config.yaml
n_head: 3
parallel_block: false
beta2: 0.99
warmup_steps: 241
Below are experts of layer 4 (counted from 0) of a mixture-of-experts language model. Rows are named router (the router's row for the expert), down (a neuron's output weights, with its number) and show model dimensions 0-255. Each number is 128 + 32 x the weight over its row's rms, rounded and kept within 0 to 255. Numbers have three digits each.
After each expert's rows: a language model's description of what the expert responds to. This comes from a sample of Wikipedia text that the model never trained on.

# expert 31
router:135067125118119154103127104125104088139111154105158096107120089145063107134142123055166162166129152144139161092049123148105086153097103131105097175158138117129104119093094135178104063071183148130141101080163071162164122098088161153143138133098088120081110084139119127113085139144100135086117162137105096129101104176116105151113133122142143230244122096093131132159157109073150120116252146134126128181183094123134116116160085085093116098132075151122162122073164072160121195159183111131133097134155123183177097172106095169091134125057092159056166131100117143143104126145111159172100073113133127149147172169115159161146133167109093089103162071140126168140121104136139079145106145110134144097126127110110117097109154120129177165120123168158130088171135150126095124135147100
down1:146090101126132087114121195080098146134112136116151156168159150147155153056129137185142125135103076150059099156136062109150122149117140138124215068113140165110129102107147099101117031158120133108108162110131131150183093139097081102127089158075124131150124097204170127114080125148133096102129154103158145115079170130124089093158127122185192091137092110100165105150144105119171084105151073147138119174155167146066162107160208115035122140116130117104118144160156109150154161104102094139064124139078143107128100062101127140119123155104123160176148150076167084137120094111090129168118096156129108109138142168113121123130187118118131165119227118145134104085133083104154123099180146146152078179170151163159101085160168138080171192123115178124138138107160127094129123135122186
down2:133188070111149140119134111118129135133120128106129123107080183141162134107167152086094143106177133090094159157161111121121083056141114114166164089127166160105133101089124108122082126142157120183179169121039133143175114167128124105075114112109088133055131129189123138077094151152205178153143111068121065127137094103140129109139080057171177140114110149163143111140139100159117166136195165062102093123168138161103082123161149118191112119128152088134154114119101140086187152109145081154178106138155174159161120136128136129079131139157192113153064133114122081137170143180165178076149104098076170130112118140079104126111180120088081100146133158157134121173088162103087140108168203082147137050203105132144122123124116101125153148122152139099098147140135059142113090124117161
Common English first names and country or state names after the, in or by, such as John, William, England, California, Italy.

# expert 51
router:055093131130115129110084162093150037144157106077120086144111156081127126106153151110115112135192136138133080127165164145110093106187141156122104105083145122098148105108095088147104155056089111100042134091093091137093138099143150221076124128107074146152184120131119197181064150101115110170147146179173112121124171151101096144156106117199183139109105130115190106117111126157111127121144139155095122156155133162101122121097143136124156135099134158163156135122087111164190126111165180108133072191125147115087155145098154157077138092077131090136136182162179145144152142162136139128174103117180095084138114150159151177120094088099174114106153089082103139126168115089112215148178174055146122122157137108104092175143137168109134076127094136141099128150085131174176136139107144
down1:132135095142094100148160173126120184125114125182121086163194137110131130111147114162135111184144112143110092151138072079120098158137184169162109124102088117161108100142152107142157108090120105119213114133088130137047140154123172095129125130160152169120204102113089084142145128139157190167108119126179147147104141142132090173085121087083123156107077083188137119099077028126113149179150080108104119127170156155155170143090164141169099164106038137146194155120157137180151156124140103141141156141145101099102160135171082101144110105110110054118117177120136160135088107119183119102107144173158084125125114163101095086120144122084145156096076144164183139131106133085103160180109127140078090090155060106185180136169141096161147110131109138082106153126151060100071144152114099
down2:143105121144073110177148156164126088124163123129157133143155160117123120146156152141121085120164094108085167120185069098127120146137151137195161172132162123165109126140130106121088096117151000031089130128060156121135125143107112122088099133159125184110125148150153155101169156133110078095103089136115107126045127125145094154164091091168101153011177104126118122156128111102143121126056132160152120131117152092166109126147092143097109131144154148150183131085108109080094124103175152081106192104111135134128110153132130149128177164057100141189132138109132153154152167164168154119151186125154060092173087114097163113167163103139148127138131154202116136088096083111121122109165105090144100094141157129134090118176087143161126085143132189075105170129132165143110109112144113
The preposition at, before or near, dashes in date ranges and empty table cells, and country codes like FRA, GBR.

# expert 48
router:124144134097106107122123165080114149157088123126172132185112147117172146113136156077115136092188132071169089093169172086150116141132139111089118091099113078145201128196148148131139125165090128117129150107078087186129135164134078109114151131131090135140147143084142161134095162104142076138123178159132156151150137112166136106180147123119056076087053126168162117152120081084038122104101093140122185023138069106122078147127138186142168128153144186060154118079096098150110106124201173138158179136103129087098152111144132104152166134115159120135127137128081130124162121104125133117092137115146074174128091130151157094111155117203159104146099129112091150062103094140114125146149137174066119121194072126138104077161133154113143114154148137131141138157125140064042100168100152
down5:106166084110161209118107130141158170097166150094163136129123109118162166112088150121079080178146138063176147106106086152134120154092095146152136184134113124165182114165139176141128120120094127035077094102163088084131110139126151166178189092155154114215168087127172095159187088134102104193175056135149150138151143174103076112121175160069132100221182081117093108075153164208136143192064079091131119162132115145121153134122145139083099140123119125156130165147130107105180129119116146105117124088142107111136072130117071127130111121157144095116075105160147115075112131135113121149137102172144079142086123139137113136157083134104141151105141096113163125167111151166154140144081119131077133113150109154138129107074104110088147158110167092129122157085083129075155194108123106
down6:135113152153051113147155142120094112120139110130137135169152137115095060144159100086149135138134137144126172152077143115160142148143117157166101138153072114170154181110124139165166136157149173114152140205097117048132079211148124115133108103100081130181113131097166138128186116088128125141133089116135151090129162051140079149115148106067152158173109086130157124103073087150126173152086147099087124110116123146184086095126151127152146102137130103114168153139124140163131144055101152089143179104122156148128133072105090109108136165167069110125101184160130122106145102094136221172151129119191133154141144099115109120181156128129110141144123199121109048110158087199149146099143107106134165110161090162100120113149067132087175089189110072055081161069089163176114113124096097
First word or equals sign of wiki section headings, such as ==Playing career==, = Title =, plus After, During, based, also.

# expert 27
router:115132087104105120096139180118183141107174130134155122119092111144088139089109173136156123080104116113134123154090134079093139090186113151173034139079132140122116189089108203124124113106138108086139119074074206228155097111094110148132129149107123137193105087139165037147172113078110125157132148111160178108144161139121157124172113140161137140097086092077146098097120208100137142163075093100139209147120110134171078161155195151170104105140128099124099117150069130129107193120147131116109106124131120131166165144118127125171126171181201100130174176152120103153140140060097134163130150143139070127118128104118152118152158167199120100148148110098127085114154122116105156082090145118068122116122174136119097114154126166169096102115141094119171173124119134134139140036124105
down1:076143175138109147156150181121157082154128125100182132061151143130086165102147085166123134199080159149054177171123110100156122141078129177184136162145107151105095094115099108133165072091192149141109094132093123085121163131147071092110170117119144112113115137158088143138130120122122067114135107140119126107128191100179119178133089108154083113104128072156133149140101110124132124135075114147110071162141108098151102118181166114189142170150140139084158099099141108124141115116095130182076136121139136036128074133101134120119198067122123098175097187130160142136096157143122139133137170064163103129102136200169162135098140070061156140169178144112094166152077139083097169107147122111100137174084158110189155152178060122092146161149124105144089132186093119123085150161159145
down2:126172112110072131135140156161179165204163067151110136109140085131112169145083172124131110105158143073164130128106077093098199150140126134102156145089101104146123150126133181103087124138116183102063166095085093165222214143150118096110126144113091134165142104081140166078150185145154113136174137143110115167096163079113143104125112130139074106091118107134073139058129087096152111143155095082096105153117151146129140190144084134150126156191111115145180103102140120136119136147143091148190105124113123090213087176119123116191126138159168132118123154179113140119152089131154158165099130165124143085111161092188138156103098121082103086084134127106149122107165111112038159143118149123159160115121095099143094175194147177134105073079106133174089068100104142112135107111100170
Infinitive to, especially in "in order to", modals like would, will, could, must, and invisible marks after coordinates.

# expert 4
router:131183127103138142118114055188120116086091151145151111109160159163093111124098089196099140121112154146123082102140145158144171097150158162098183154113104087090113141160096100109106170123089139106145134128044108151122149108164145118115077164161143091127138095144128171153115134091159074129115115107113154139115132105146157142182167133079126130100157153164046066135129138099182140101152127099122113139122172082180103100126073094156170160114091187080110207161101144175139119110169110166074094115147131097103215128087084101162176127133107145138122112127108129141119194105169138117132180109073127195129102149115129143051168128105127132111118174126108167134121154064150154074109183135079147155178161095145089126093122104141061136203130136063096146125122143098158083140047095
down1:118090157114120145129097200110105135108124124132115153107119103161165158146118096081110141184092124143142120156128135156129096108099132126161044136129144144094163121110186106105059155173143124103141125115120094180116137170093142141128153135132108086160078138171141131169116123142150146167141138122168122110155123175171117147150054116077123170132109150147107111130143109109120084169138046083187143131167127101129137101145157084149119100056150112098140149119144106107132107136123184108174118172105098178190206129148206153089065112061101112079144130113116085070099107099090126149196164191114152083084151096138119138131135153194100117090175090172097112134187111083176118087094064085180102156096143099161094131151146094165154165178108147083113142142161072151126087190196140
down2:124158133123116132100153158136121168128123106061137096145120107082108176151120176053156175114130138109174120121154105121135126142061153134107116134125153132086104119120114186108159094158135138130126154119116137140117103191077144094119126135095048144129059037149118145105134191192115134159108150115116181142186134165144130190141137177135201184099213131129208172124125114124079118108151103126078154111137094154110084137109093103109099112139148063194107164108157140111132150143149190073083090127076124090159099138120095109103148105126114127148080073106117131123224125126076130148122122138181104088141140103151149181121147116141097158055125144123195143058064133207171120136120173126097130074135153125146128173153120144094120176104156136114133141123128129102087168162112078
Word pieces and short capitalized name parts, often in Wikipedia tables, chart sections and election results, such as Famicom, Val(encia), Party, pipes.

# expert 45
router:128118157102115153128161195174149163160106076136163145074122161124176138118137145114128110127153132081118168174045130086166116155128126134118152090174090085120127148112134138131138124138128082135131144132098106189110136124142082161166173095123093155001148150093133117088145178188156089134129132083104135108162141119089154109092084116103116066125141131154220123184159118136115113172116132123161134077174135140164107151080116154132150125148110167115136099141120225149148112092090105200139161090134139065085055112145103115146156053097151074130130100202128118119084085134186128111107118176128112113135086148142151094114085116204129187185109108096156100135106171115096200118091136146087130163145085144143131142111068115181150140104140112120183125143136164092104111108114147
down1:168151169148104192082124104088124151128118113086112165127133143072117113119168104127109106094107117101123120100122137101102124139097146106129223121169127108131145191144162161138129150051097162105156149108178166103171138142153104122166190115107100115075111098044130169055118130153094085183128163119168114133171131108083142148200128122134131059116123148063059136118114085162142091146161139140091074131117109131136152164117117119113101183143150184099143091109091119101127103104086149114149192129126187091145101075130115119088206135115118140082158129120072149158148076157103091122105145092152042231100117134092079141097078132172123163143153153166144127117157132144116147115169109117143122117132121133108135172158118145184188187095126148085131161110113131193126107105186173
down2:066117084128141076154137139154184044154145124180100086083136126065109081124062129147121119146150110164152103147100075087110100139183120137172097160118157173138187165059107126123094170131074076075167132139138109138126157144119136124063073103160119100165187128170121114141150097103153063108140146151121111120148148117132120140101139173114151132069173127077127138169116127175165070083099158218108144108156123137134125161055126097180108102160147153127102162104101100141112122104192139108124149091091091118148119122075114150114191160082173079134140144094149185113179116133116162136101124129099126144181162141130081113091120132085120154147113131075107163149174108128118145113125178139081181147133188218121204146109128133137103140152146106161104093179105115092177149134148087
Past participles and adjectives after was, were or a, like played, published, used, located, plus thousands commas in numbers.

# expert 49
router:118152124106116148129116140126137133109198151096120158172122186130108140178143142138140100114164108112132139117113157171154110108099165171164097109139067097146157061126120120116158154110073096073121159108122085145123156114149140078096107109179010120146145139145148102153142156117143175124123146109110138157127110138150172095085115153169121025088142153080120074079145176062154140131145131171127147149083139138101111118114155130160132120117130121172053141165081127107106110062128131079134120088066170159128185112204194134047110130229131126133089171125127074151152162100177148061167162119140066123102157120127152171131060119166147123060118089127090125097190144122150136122125176131156140099154137099132102127153166150163188157105106110120172155106156122159139144116167098
down0:105111089163163117054148137097162150075168194097110117081100126136053123096116105213064126078176159167084128109130095084118218126112109094132131093114128045094122158164118135102119158132117180140089102127159106153124132061085134100209112065129111092147097161097010101109164090150134113113073080139128144137135118179126137144133141123106122075165152139155121173176164151112085131132122139145108176130120134136150131116168142162181159109173187067121085161174168131123160171092141119117153106112101137120128081132084128161146085110091128102138123117115116103185163162124143083138154135085141145170137115060147165131121155131144138163115084151096150130106162131093132179091118180116125169190174144097102162110189136148149144122121142104143127104130106142119148120200087175
down1:130165128149138163131072138196105103134167129122095069127138087127106156170118138105153124129157115091127145133166107138155143135139162081076188060154073084230146143124118115117128124117102116099146158137199109135082110075107139109128194108136141079209140155081093131156135128075108171079111147138074140105141134113125112137121167125150074137135144128144117111106153130178130093127110160090100091137114142116140155130163154141171186123134138165064149107117118160089163121128108126088099186129131091120138071120155115171165151153141208155176099117127144194149148094089204110099128139171061172213065126131092139123092127086169103099115145120120100135110163107105077070121155144101092112189154088117146164131085191204073121160112161086111152140141138114142107063128070132
The preposition in after verbs like released or plays, dashes in year ranges like 1901–1902, and other prepositions.

# expert 58
router:140157137114130110132043134106112165100078144172189153090148130139203136154161084199100109176137144119068146107109136169120113154122139102171151149119112062095146072114163172105157110078138088120128143176140040143150156147147134107068134168086152174154154120131130106157212068084110132169149106139072193120169147139176076144123102067147141102132146125150086125107106169157085135130103148128093139141159093146143136082160133097142128168181200141102140116163126145143129210075098153102169163155159117143139166098136169087116188081150148125117121133182175145120139097124142154119152168153194131157119070127139167134123117087169150124133143155139158079113096119130160136059168111094084111076113152142127177155113151046080143191134107140146134145109142138135101084080107141
down3:069139159152147173213116135092130108141075112131094132114120139144121107173148104142094132158145152130132150106115084168153128100117131158109106139127122111081118129155113149123095149052142140200187114126109106132125153082189114145105136111080139106194138106146134136082241088050122073151149165169077159142090165103083096097115162130115151142130148124155138160110075166051091116103127113088086164105108111143109146136165143095155111163124097113127138154161090173107122157072144110060186133161152105196102137147146112097092120083127072130109108167126134149114150143128138141160156182179162149072142109107120158158023170114108139157179113209135105128144174136141114189178155163109135128176093137151082129106110165067136084143100129082137125085163104059124104145113135101
down4:127109176124148112080072126062132195096098140123163103139127070099185119146142099150142138135100135182138130157126138045115148132171115133074124126139147117064108160133102170144124122128151085090084127152087131163133078151110116104127118143055118105110163171136071111022168159095090166170129123188161163136117148150144155126125141203156172220133146097126187172165081122156102166126085104151157102143155145104146129082152145105115133132162176166097113155123103095150122098169157106153145163098159087143117066094142038095150059114108099077109191150122111125099129167103121130163125123113070113097112129149141125126086145140124157153132127110143146143120144122144158112088150159133146107162038115123082076103210105087158111131170147134112117186199144124102093093145153093
Digits in track listings, tables and chart rows, like 4. "Desperado" or 1(5), plus verbs like holds, concludes, and as well.

# expert 10
router:176166149137143082149124100126125096154057130108118115062120136137168172086128140162166166158128103139090132120125151028060127131074159128191161140184134166172123096148104063097184118125128104187125102156174090093165122136097104117132153153127192079143160111068142143131174064101140082068144176112122125137163099047130160116102155114154140181138130076117182054147128116072162156117143149131115089131092161131131118140167132086115097101119139140170171088080158106126059103114205157103103108140146134140184111147109122130137136117156129180151206114106155144112140139118091131128123129092141164136181170148114113112098116083185101077166165154169078124107150161130159092097137124163104092079128153101063120144095144044089145146150124106152125099104124135186119128134172112
down1:170114182150127138158125134150095166079107131103111165135135099165124164122128117143113170155129107110086096160128125116131099104068152101147123130157093178110138091141154130169165150165138068075094094178161151113139092106124116106120114126139119135077144108117120107141118092129163136195129152126084143122122129150115149076211152153164113057181151126091102135208124146174149110141000180147163082134251149114081138161104149112137129148106106083110092105103148126115111076119115135114121200174160150079134140115110086156166159148130130161155107130123211069095146101124100129090147127117188105122094181127151132158090128130129142135159152112144158135131155124144133129119150106158113125120156108154131133104118137160117082063102111133051141093093149105110157122059102141
down2:133134070136141134103087156125164116108143165113101098164119129089114161112132095129163174180157108157058109097196144189112112171119159130168123130151108150120114184135138139135105126103137124145098184130120068128102159120098161118195058106188189106145135123130135133126162100142145079088126135120131091138103137128120145161108142169081104215157091090116199163093138176115131080113127092097155118129152105143132089098085137133122111153180089108073112127118055133125080126154160114143157098096081114076130161121069123147168085111116112080119163109089137185138116139183175134141135142105160115122141133099117139099139127128151103128162142176130130107109119088227115103076118070097130136147218190191119144063080140148071170169115160152144104056158171142093181150089193092
Subject pronouns and clause openers right after a period, comma, that or when, such as he, she, they, who, plus opening quote marks.

# expert 2
router:088113087115134070104172095114142158123047094128176153104103106205074133166152091142133179103088133083087125148194132174161166157178114210128144100122128157157130147104079104080124171164104143101146124121107128086191186074108176084079117116104138095177115092178101115153116110116141161146142052145116146077150153148121117157172123075127077153157156112125065125086093102136148122140185118072119155111117093123090098161124098122098120091133119119119105101142135077100182072098134145131107112131126090136030150087178213142122120124171092104111128149096162112114132146105195103160152167124157112110151129126107109124153125191090087121153110100143176157102119163095116140185119134050150143163051125155095155126100168099107116111097110096177078134145154098124125136118114104
down0:090136107139122147087136081194068089141160143122153116115131110128174083107135196089165116146156096135145111116140141181137132131130099137169166170130092111075095115087121155121068095140137148119088095111126140128184142106148081073130122158124109107116181117126160129115070144110187127118154133090187096124142139068131086114081143115115086198166102108143142107133095128053097129144135183132105100124016158104108160080120203164126139088169150113093175117191128069209122092157115169116164106161122127157161085142164147081093120109175126132127144174089141156174188152132092067155169182119157178093079160155070139166072125114090124154113115134175103118114219130136133152118097116161085153148077138171149088124095115155104164169139116135129123174120106128109123091129147156
down1:089132072118167167154173142123140085103188133124152125111140160116109111129149131096096107099133123078197154133103231093127157172133151123156155156140166125122143186096138157143107119133122086141176158136087149126165118114166160106157086160176133116146094106126082119141097135095154172149086100144134124067120156165142142108076233152144137135098131123116085075118063124141133112122101139136104150111150146146108151127102103138123204104129080140067166125128160136070159152115078118150138098077129092144126146131089069172137132167130156096168097098158098102172067104107100164153141100167149105169161160096121150199165157063112091087104135071200119143127131150108091124089090146086085153146121152129110163128107134137052164093196156191132125078163112186083112154059099080
Short consonant pieces inside foreign or unusual names and words, like Ch-m-ielewski, Kath-m-andu, Bar-th, Ib-n, Bal-q-aş.

# expert 11
router:167129107096136093120060148121134140154196099138168163127181148137131100133102188164118115115136178114107157147137140187085176155123154104125114116154132116119117196189125113134156188061069081172202131065102072085119091105134168126150114182110102161135061131083116096153137117119107139150189180101113158135139143158139135168148108121151078068084111074121172156121141129154159141143105171145147151097012128109141170162196158168123166092129224127109049105112126124112167204116145129160141139130138115097155176110150109083167137167043130155109123123099131137138144120162115141094138162096159126131139177067146135153150095104179104150157131118071109127101145137125156166141119169124155110120204110144133114124125161170145146122171140150110135111167110089115176129079109146
down1:126122117099164119111177190127132114133189127113121142173135113094138088078128105110116108154130155150122148105099154124107065169121103160194125207114110165130150069134079143159124146120080033099047076098160077155096174182119106119086146127135130134138128148134128073148176149117200088126132070181127151118121169175136096115088112083087111147121138100121101128176143098097100114118142093109142135136132123174086122137104211139086079133120165147115108108086162135116153083070108135159110112133034151123091129127099215133122145154126106115112094106153083116188122205116154178161135160190105101148098084213147085119121116078105107126140112059161128111166154158118188143163121097175127150167148112126127108118163076124175108118155099154157178166139149113133153128174130135
down2:134159065132180109150159170093185072121135148137122166078096136140130158108132119150071107165108161153163175091083178106145166176133143140136128187123073121129197145165127141142160170184103119105100136099155093112142121157124099118092155129155105161135137117132143068118145163071153090120106131116110128134164181196150145068157089058109096152145070159128157117180130073123186159140122060156141151187207101120083110109106147151187085127105141106133090087111116124165129122111102134143106127187089155152102137142112141110114133139102122099110097158136130116160095126130114181139177115142176132161110131165132174091188151146087114075106128036135170041103119103133132124142133118162088159133116025108160141086093122125160110116102144118210140151124150083045140150129109090
Prepositions linking a head noun to its complement in running prose, mostly of and for, such as member of, calling for, among.

# expert 29
router:137148117067126100113066109110118163130150097135152147118118098102136116141134089170016094107136122120104146149115119121107128151139096097123114078080120172130123131132147137095089124108178086159185065171105071095094137152138118174112154153108123133165184113166178201139137151164132105085180122140109172107147136107126091073152123070140136156146113118168144130084121143166072137076187114118112138144146124126130196145106129121168128153085161058169170086158142177103096062132078132128154141128120134088103188112120115160144131126175124091166095162076048204127193129141140146083093124151124143158123105099142136048106140041136134165109144095120117109135148160134062168095120123131092120093110199129162201171153141121139125108104105176072125137111220109135138120165127134
down0:125154100097111145158137085145122225204074120113055192124135119098116175115110105111112170167132129155106087174155119118131139095122099119149090127091149088149179133115119131148114147125161099185123112119105128103100107131147113146159119117067126178146131106152189128092192145168114114155132069132148159073167154134132114085126086175110181162130115118114117146199186085160139126138119048135122165144203104063170087136130096112144090128110103118134111144133183120155077162131081183102167132104089139088186083080165127166125102104138098145132076118141146169140148109161150124148152145133107077164129197088072148134134133116130144134089121110144118139119103114095140158151069119160109156091124091117130132076110058139055080090139195136169212090121206086108101140158136157
down1:097174112136173092135132134152128113127158128125097089129103097095108126119157137144184164137138125130087099113131157091125123113160139155133126128112196193120148093130182161054121194104134089132088134167102128059117128153075178121090102080091175118129177112142128096121110151138147144135132212091153159152110140142141112081149125098126122125125109098137105126128106133108126086134128107117109180111076063072155117130167153123181102141190163175153125137188137153107065107114111148080112105104154127105114156122077081156074099092093145082000192121212160193091109135160124136149161119170108127133110135155090125143114139071104192157147163162093088229175086138141176124074152122160083124141146141143153125122140121121097148103130103143097097158083152096071121176118171163
Infobox field names before a colon, such as length, Occupations, Location, plus is and are after plural subjects in prose.

# expert 62
router:128138093092157116132119138069136162130158107097055140108132116187147160099162127150128117141130070108110153129111127144124176130133153180151077098104127124148147194154126145170096064162112132158134121103103145097171091148119122159064100113110129098120141171161167184158155102138122083100141111107081137136100097095218097152156145132105194182104142053137136097056119129094052177110049143133135133097148106162181135130165123128124104100125133146120095136142108123105193156092112133090133152160119155122152103187089117133075177133206163107184100128160075125121100157114139099109221137179128134131153115119124118083131038144192112118121164156104091143138120110162140163133159114090164144120116116123188109097086127197118131107108107052100140155150124105114061145140213165
down2:098146159129115121126152116151102043129156118149110129068076152142105096094065137117129112165111112075138125097147142131091106126104151157106122128074087126112122220104106142151058101170094158129151143172161130154113109143149149139138116156106142151157154157084115137114151135116101141127094170097099129149144128152156134127158116189081058120000164031147125087146177126141140153126058092118147142138047085138125109150139138119146095106079106194154115142150126157149121085134137105155140154074135145136088151087094163117118145104174177163158092131153074146134158105140177146119135102089196131114183154126083195112157157084195148104145110128125164123143149132119105109099130143137156117154064076120111183097092154156159216103142106126138117156093062201132093109104167148
down3:118195102120137071111119078135130107131117066135113162074174089162167109168127070184165100100114137126138199106084124163110099139111120065132123131145112083169119171145134150162094129097091167110130151150078069103135152095126138046100110125112119175120169105117153087098106156156065166144129226081085133123160111123117176114129105150132080170178188178082080140147129116131066182159161178067189169125072102135073088117169111074151094139138114148156155129121150135124109115142179127173100183115155096150100117154153152181119171180088164105132144076111116156136130142061114149080146118155146083139114111141160227171094068109144133130121114116127115096120119111134158120102151106116133123135131103153177155111142155122132108134151203183095119148100119114186123134087138128
Opening parentheses before abbreviations or notes like (north), (ITA), plus prefix-like words re, un, out, under, up, air, New.

# expert 28
router:108149137153138131132139123137125123092168106172017159092157133119132112155114202157135116172147135119165128131179080109142102117078112096148107142158128139094149154130129139145167184085125112198164120075091155171205114138116116164155155155087168112150098082107128117163131114098143049184122120101121163137134107093143153157149128172145121039105148128107113123156064119165095126119075161137141086063148104103099168113148110059152184113082131099113075154122132144095161106135140153124098121128100120156098169136115043134124135101036152107147134169126108142160155136200136158080128156144173085088141104105133064110105073128140161190146105091177167095107140164080109124062160202127120171100171125124138106132096104091146107126173116099130054133165142159165174154110126152
down1:128188132105127178111111154144131153161147147141146137105136165112135142102109105134120132168087136045146083124099111145119154117209116138166140179111172148138146157144133161091116117132130131137022113144104101098109149145144144148105120045099119201151137213139170075120151082110103155120172150135045118159086143121138152104125081089145147134141174132107121056107097122154140089122136132113211126144120061126147103139119105126117109096170168115200185160180097070102070097164091159119061132109103116158154144095110122096133117138149059121190137128143108075120102141163109121159088093135173140145201129135109053154038143132124133150115151109132141146127139128172132194105130160106196135163107125136127131115124150134157140082090067120146146101161128149127124091033166160
down2:114067134080099099172132098149111115157138063106112165140164107062156141138076116175110112089110135145082109136141162168106091114167158117112168141050122124159178109116103083119102120117177091124047158113117096119170147117153107112145142133148123121122196181202093095146123123151151100153104112094142101127117122211115091110070105151123136179168176154125148134087145154151138119106174141128116160131103117180108123129109124116151056125101169103148138140107157130118174094114164124055130091151136140083127138184117165082155126135109149142140164125082171061141155181106125092211165118141191108097125122110113113096158104171145131088070166129144130146129167186147104073153145164110116209094128155054106112166111062131122114169116165136114130056133092164082138212153155092
Articles, possessives and number words starting a noun phrase after prepositions or verbs, such as a, an, two, his, several.

# expert 23
router:114167106124124079134146160126133112113137138224096110099174068099102087203120136150118191087150114137097091172191202177108165149124151173154090085133133156144152124146160155075184132139098119137100121123088142135139119138096109149131076143047177127109167117101144171170113188120065123095122190137104131144151097123131093130096123129138111143110113104121087102064081157125191121124049042118085115144061138099108150167165157130171119104109147164113153145166138128103141108160082195121152122113149169125130128154149135091102121121213172139121114051158112138146089108162034140103131104113147142119122100142100131137073165074120141183136121132139112129141147135097162110063131136122089111091149162160184133145142095116103130108167099118110107133152126094157227142156088124
down0:096149126149165147085066103103130168124125137129149111120163135151110135135139100084149085098122158156099160106155147163167198124088126167052165101096121186062131120162093106101149139126153147103111107109086135128129104181132119124097134112135118129168086082159171176157173138092138158123112066036101104118129106073111120112111125156116099088069119134142182147166186099142143119169133107089140131146153175096106110140096087133124103092126149148099200096122101084177117139147142124057112167138092160143181183178147111096159107108123166145164153122127079143157146093131068150148118104115157113183200145101077129097175108095092126114126103142140204110024160094081045165134134159117086165134113206152151108155129135109167134160149138094132144090173124172103123143205153152
down1:150149087115079143164058094124138115114174172094109180147093102146151153160131149118169056137123197125119070130141116097148143079147085149108120173163108131115118152189056155110153106155146150086089120085124091100147076148141148087120131146174141128165103085069148141180141103103103101132151131088142095142100172124161143155125159103100091147125107109169173140149136117123123108155123196103170168121170107150158103169093074103173076177131124111102094152154104159120081073158085090088124112152108176112091142218117110131192165123137113119124164169109129170115147143117151140111092136123113092154141220145081171136100125117098095113158182141122064168127105165158128128104135074106155108135110184066141071157187146145098119155076123066096087156189171139159155171161087149
Auxiliary and copular verbs such as was, were, been, become after subjects, plus st word starts like stole, and table separator rows.

# expert 33
router:138096126183115151117074174150116094181099127120057136138110139144141145100134122183170147184123137100145128116119124060121132128055126102108167128142106143137131074112139114163130149128122073120107132132097065060152172120087118145122099182165163120124133167057135100103152096138129112147174094092117145175146128156110181085134154119177105060221083216122187115197140124114164133138075156106149115160198132127074179138184102066079185171134119100134096077116129095145105037112114138144106151149154124119182130167129192104147115127100110144129118116106137128094120113119088149146112140122138111124128166144128060191162151113170143172137098148170171069130135155108104129090163109153105156143160118144100126105127127104173071111134112139082165090055157096078122175111143174
down5:080180179148076131119125156200169133213142163156183188098147118154080109130152146163125067149153108155108132128141072106113126171129111133197154120077165145126128130088065076130097124087119094111087176168120080167139101181108126100176129123094103144201171114144073142064079157155201101136138111103138131145137141137117100129089128101090186126059160088157143146134069128123085111162138112154177173172168127129136128214120179132155143134147127135132168111124136093189119152098075140114134146093119090092062091157092161156154157078054168121134108157129154110131150115107138095171139083116139154064086092129074115093092139174118093177142164111119118118177051110143121095107118105147168124149130110097119102142088126140099165127069125129164118159157133106161107109133114140
down6:160104111148092078104127141137164070107169133130134162221211163144151094087134133179116091124094131075134104133201206105136146169154142137155054118123159092127094187110083171111108173142068069158106092103153075128126153127124153141162152198143098129150108114137143044164118158124115091123131128099162172092131129156129087157131104137178089119099096139082179125153123129113152068049101100097118148134081119133148141148141137142166143128107103091107099081161092143146088160147117115171112155190145112132188135147124143139069153101106153112150136121067150177154090151083129140103156135085143155123138200077135061165130121119117087147088157165136124147107133163215118101164141126114035100109132115129145104139138087123146112139178121122136200138105114089130080137104125179
The article the after prepositions, possessive pronouns like his, their, its, and possessive 's or apostrophes after names.

# expert 12
router:167099096172064143077138150154164125132139084168159114129159131076144128135120093132142187074145133153115172146133115102153081072103135130147118139135179114128137055181136150093120110124112135195140131102118197147098149139084112152144086135142164137164120093150101110143084175126173120125153145102158148121135166153189182099098146125161054093152143082129060163056096153176098148130151171101091147086148120097168142116156122150136190130154168044122189086118135175101182179104095114132120132114101198095066090060151106107122179097092102123158106185121113109126121162066193074099136139182149163115132131132101134118130147119091177146068125103077143150097102152091119179096087152116136086154150131125134093141159037134139146125076120125104199128126118130090143137122141156
down2:140207177129101161167136116117078099150132136130126082074101113144111096147147210148165090100166127048107190124158187076142051148081086104089119117120080126166132127105102114108154094133129127134095131163138147111182092125087098112161140165124093079099076140101115138155116069091073125155175137171112163141108092090153115171109098108184148115174166097169070142109151091131116215091153136139106079176113114112178150149114158093127138149169071116137109136159105152154100107105120121138146088113163134129110106158147084151174178120088140032104151151136156098100122168171223160115125113125159146130109092178118186155088107159146125142128137120126135104142165108149050131152152131147212117046137133123094177126128149136090146126132164173105130163110161143141114159151142100
down3:143126128092178143128175104129178145107095106134132101110146136154085166135183089099125111093090114163094148114158117154169122077122085117187134146109135158062149106185097161127152167161195127069172089109079137120113099154155100120113129112146114123117143202089130138205120176172162168135127092130066183097149171118071132167162126160141136110144137104154127158113187186088188088118131120150121141162183120115141179162105100105113141095109130152125096050125131145128179149099137094142076080117067086108105124140203057125106095137087148141062116139158151148150112099169122129122132114061067087165130134094129131190065143111107073157079139089120144153040168124135197138186176140109142139135120106182085149106110140097149153157121107159121138096100096105134136136113167084
Verbs like made, took, set, won, scored, and unit words like km, kg, ft, mostly in sports and measurements.